Weights of a small mixture-of-experts language model, trained from scratch on English Wikipedia: width 128, 393M tokens.
Below are experts of layer 8 (counted from 0) of a mixture-of-experts language model. Rows are named gate (a neuron's input weights, with its number), up (a neuron's input weights, with its number) and show model dimensions 0-127. Each number is 500 + 40 x the weight over its row's rms, rounded and kept within 0 to 999. Numbers have three digits each.
Before each expert's rows: a language model's description of what the expert responds to. This comes from a sample of Wikipedia text that the model never trained on.

# expert 29
Apostrophes in elisions and possessives (L'animal, c'est, Dino's) and accented pieces of French, Spanish and Italian names (André, -ña, da, Gi).
gate1:547507462512508528584510495408513548469513616407505530511533481543477480497457497504524497538502543501510498485505490489486545509378466455525502517527490479433442484540496496514497472444440490487496525415526462488494432463513519534538455508487546513584496439462466458540488448550504469498538481476523535437512500584500517513430512508542473477401457554451489508466455398494484430492492
up1:557494471490478569509502484447503520492527572492466542509537576505474419488505498521492529517495536484473468439510417454524473531518463526465493581494468483471473572484476461539534502460476505507500500465496511439519473481442510530460477462426541529427460523518526442505472496418406494497475485446489518427487495485529467563481502464453530495494503594479580498552514389486526435378502

# expert 23
Percent signs and pipes in election and census tables, plus verbs in biographies like won, served, involved, underwent, consisted.
gate0:540558436499416469486558487521536523498550462534503532460495515561533513495480529530477499497397505491495498504442519490530476534521519506507471407509413475468515516484420447480563540525499520522445468516562424478498526522515570576451490485470448478485544516467489510539540491460507462532424528533478523456526476476438506538474494521519422444480511478572557463532464500458645538530476
up0:518468532478447544488515477425521478450471452557501405502439442494496490529423542485529522443421484502543497527493501487487475488483542510483466536504455458487523535501417539474518562506539455531568541409482513489559494522422557517518465501451589483486533500480433503448546469504482440566430549514512491446569468476502469437530445488543443430460546503527529492512501577512528497447500

# expert 38
Common nouns such as art, law, tax, business, and name-starting pieces like Art-uqid, Be, Bre, Met-acomet.
gate0:504496518512488508473489472531513597539442479448532546474505453393540574528513499507438446501487539457437502446436539485512560486557478508572553479532478426504507466514457486521518473499458550509488465489512510534480538479480521531466599460510489493472539475616531539508498455485393523578507571470480446455527493473560481525446491526456451490479510524482418459506539525507469509454556
up0:412526480395475521461493521444475540476451489572490484622452559480451507501525494503498476492545460587538555490542465460515518511509509521414408487526496556568503451493524484528528465454475464419468477568520543485503512515446511507527429546548477459459535527453485486441491529513488568541510501537522457495539464456419516526496470439525494542557507477535498455484507538521509432497539

# expert 36
Major city and US state names, often completing multiword places, such as York after New, Angeles, Chicago, Boston, plus University.
gate1:432471479557516565488524451529497463536469458450470482499580517552492518494427502575425506506528492469513488473582500450582534541490427507514513477544507513539488511485481485509531530509559546523496485481601507431443514471526431534478520495445439493513435536519472539451500492423454463502490451517519554588413541505538494506550507425431543545483544490546532456485491482525493428498529
up1:482499486507527591474501501483420477451480481426528431498570481550463458465472431512453476449545551517530494517522514483497507560475383485490514473521542459556445527556444455455531521460554555461448550538457512435518560468500470553540514469530453505509383535521510492477459518472437558497469533553532526579487587539497513489527471520466515502476564515486540464486471497513507467515454

# expert 28
Word pieces of Slavic and other foreign names, clubs and country codes in sports results and rosters, such as Kuznet-so-va, Croatia, RUS.
gate1:530423475519534502537485530533457618521465470461491480503521535501422529532449515405499473487460589444556406534484535444503572475486527505562469465511517463474506538526548502535519516518470446504529493496527448460552551530514437469464520513518531491543483478555573494468384516503493483503451444505497444500514500479482433453486510564490433489472482498530495577445525431515567510515513
up1:525524461527502455562498493591508547449484497505600434532534564506477484527562497479424485497516511521504431501454488568523552501454533485582500472486487486596495536578465514451497508537495544544552522440534565482511503481512451502452418519491533512419536459543467535504501540512465527454532524495504511467452499497544506472551573475530522524458516485501546545467440501519368462540524

# expert 10
Final pieces of personal surnames and role nouns, often in biography openings before "(born", such as Lar-son, Pit-man, businessman.
gate13:521403525469540568421512496506570583516557494502464522479506570451475529507533527483436500520521541490482616583515476548499476523488497539542552459478565520501474491452498490470452529574465459497541403403526489509489526499442497489554561485478595509518531484479496488520477500558580475490497519504537504488526537469478490563567564472458520473510483528484446482538510501571478549478487
up13:438476512510456514540525506424527454444478572399540515560493524491476540548417551496548533513504572547497477534485516545548497537508578479491505508518499518474481511550560548521438531536492497542493577491543494506519457494529434504485477554447476601472500466506495463540467567514484481516518524427496521484475461563498519546479499494507496472508527521485489612446422491520574508542392

# expert 32
Clause-opening time words like After, When, While, Later, plus commas between city and state, as in Cambridge, MA.
gate0:450485492490462514469511533513521563450470468520560446446523541404563508531569510456442503535480469489520495528503538463477490602496487451494462521443434458473502532495459506501532483452566432498501535474514590595512427421471499458474471528532475526488544544467520568528463492400488513399450510557517497491524510491474498543477503562452560502471545441495539459503499497494543465461509
up0:493504488526512484479493487510456460499538501462482543560486512540478601477410502507507463404517508499501536523509467549493507483492573512518527538553543556492479491558499461511477488576445526477529459510493393432491555581463524600504545478470532484528457488486518495505545413581471455536526522496556496565493516529543506507502417427536420524515470511547486522460464558461451531563483

# expert 53
Surnames and surname pieces after first names, especially British and American ones such as Williams, Clark, Hill, Mc-, and endings like -ll, -ton.
gate1:462408515554473531510553534501499532478497473482518492504489442472479454516494507445490519521492526497526519481429509460589531529517523462501563453470482466468552476494435513457529548439499457542550530497505517472545498508530544477605499511484482441523511579474349501523527547492534482491529506543478449503539513549497516494510491478455566526633550434514491520436579469524526492511429
up1:440506514523453437506511500541535401504518511494467558465480549500478562491429486488514558496596476568476480531536462505428566435459496512547498522437514583508463495506440444516467461520544483534495560460523479549537521520507500533418489554483551504542558421551532451525596563490422544590497529489480527524441528466513562503477494487531502489502532544481510505492440512465490535499511

# expert 60
Is or was right after an article's subject name, plus on and infobox or section labels such as Geography, Location, listing, chronology.
gate2:490533503415478499529526480499526459447538545469555510462464463513517498468488502491523518503495489471479491473502408480497561514490509404542546503572447485549515531459522509504476532557492490496504467478453524445548518532433536521427499461472467533581453500509459509560463544487383529386558478408464432579520500485528471494543496532510463502471380532504486554500515512479514496549469
up2:473468532441519544521500519491513527526500534492419441506491422509485426495532507522465558471517554493523485548562512494516392487541534519428443594433527510478477512517475480523514520492494481562553527516510486502496532587497451550567526529513508533428486525465451521495560477482526459506526507436553455456512426464499471539596595500505491520578498522505476517542518537436432475564464

# expert 47
Forms of to be after a subject pronoun or noun, such as was, is, were, been, being, plus became and went.
gate0:444463481515523441488493441452538539499470500532490513449464495497542577490572478439430427554494408486497495485467503467509520480488479557503522486532436524531470458504527453511536567434406515497515405496524477534436571488477514467456489460508492469519463465576560458480543445469468530495499504442470477505424507497512477521516460546529483540391548453460490446477519431451523522559476
up0:466451441544475452460484465448537563471538455513509469467487494472509524523514532442478535576459435500517523576511502437517450520481473529529572453599444472513475432493541462524585544479405508468519439446491465437476554479503522475516463442534461507501502439541553502539524460442510531540475510451477492460462459489478461532556488508539469505446580522466512493487477452537596543527509

# expert 31
The be of \begin in math markup, and sentence openers such as As of, Never, once, plus decimal points in number tables.
gate0:531508507472464523495559493534504491471468502473485536524503465526569447526506522436487549506541446441416467482483599439525536508480513477514522495512456542467518539505441578438543512440425522504562498520540513476467482505587505499517494514487519434506506490490526449517485481482499538466493580538506536587427496569507416552509511461603543498528521488434423490449478438563500447450471
up0:541531471508489474520510470533489481497473510432476496475469456556441485513516509479483519520570516496454502502421605492504547471464575479442534462482467554397439540545456532485502536428504512472524575511532543539488506548523477480599500566501571431511509509552493501521559528539471545451565549516498518518458433502516500581499589450512532521515489527484445446481510478498472470509403

# expert 21
Dashes and digits in sports scores like 4–6, 3-1, plus single letters inside names and words, such as Thornbury, Myanmar, string.
gate17:497568448429520514497504537571520557397552518454472439555481477452462471474488474499488486479521469556525452488519430476517431491544457547465489510571480488525541477506516407519474483517515554511477509455511502492394562531545499477437535531462474477550433494513511530473457493504423560538560454461486531520418456482495524480525497540503551581470507485499517528513506539609542547488505
up17:529571416467455522491486550488518550488572483508515475489481493492518530483520495577461401518595515482545500482501533451477472495487458614525488469504474534528519506574453433422483538627500591441513477487469412491501565480451489503457537483434493482523445499537473539452480484486509521501457529528558551535521465498458491494464513573536556568490503529484531496494477470503507539497516

# expert 44
Opening syllable of foreign personal or place names in lists and tables, such as Ra-ufoss, Pu-ccinia, He-inz, Wi-mbledon.
gate1:527478532420584482519547555429453548505475483601512597541566450505465468524435535527474471473465529506513484490492418431526508492495507512473505481529488546399539494476428439506546523568503464498520540523475496540450501505487507451509494483484571481506437527422489466511511596529494559558566476504470491499517551512452580479538475525554490540497545464532490457506508441454493498520478
up1:500501546407520490497465537469463524455508475535433506561537484502460532498458541472455465488468582519536480468480493506515487448482466546468508516502484530488440472467559403641508483456457487537536553527514525575463510550443538526531451488556541494490494520478453572455463544541566556476517526500520459477526421509488520490495532513537513574563594441554516527490560525502487535539484

# expert 45
Final syllables of words and names, often Indian or Asian place names, such as Sagardighi, hindsight, happiness, Indonesia, Sadecki.
gate2:548498398417493471519460455530501517526550446536506502489524547475421485438450477502472514466503535463481571432521524447496514499486563490566514487472508544482504521533491474538509519526481526495473499516532495530540455458499455551496521482470451576561454453551420474446462482466465520497500447543537519541491433558513567521569562498579510608492525558458527513415438482520507500561496
up2:522546449556470476572517515494505451498565533503484537498475575491524467469503425481422489452520453484513494609510444468480555521538465461547492501479528493477469428597524549433482532519548502528490505443495548482540533450441529475484476475490492514485413498555449444506600481448525575520556486581503511520484524514462468426493503549552548481474474512462504451527449437538534492494514

# expert 26
First letter or first piece of a word at a heading, quote or cell start, such as Ent-ered, G-rand, E-ach, H-ydrocortisone.
gate0:513520529468549529458499502549468535479502456483491493522454480497539489504497500506463433414522549467475526500470453521481484418560530598411444489542483513492519515541542545477445477533551540520538502491521450455467494579510618489459555487470539504480449497567512497479401520465423509532568492418472488576518500495568533511495498515532501501509460491541540467522520586484488412544475
up0:469493536485606498540520446513544465449480511512504566525479492539484440505499495493575517410539514471481476418530529463533480490529469510511501457535533480429495505512521452469538532488543538548470538556452446524584480439526518526536511604532569449535531435468462561584540553548517470574477484500507484477492566526503549469541500504474494555596525470521540530484460524455523551517468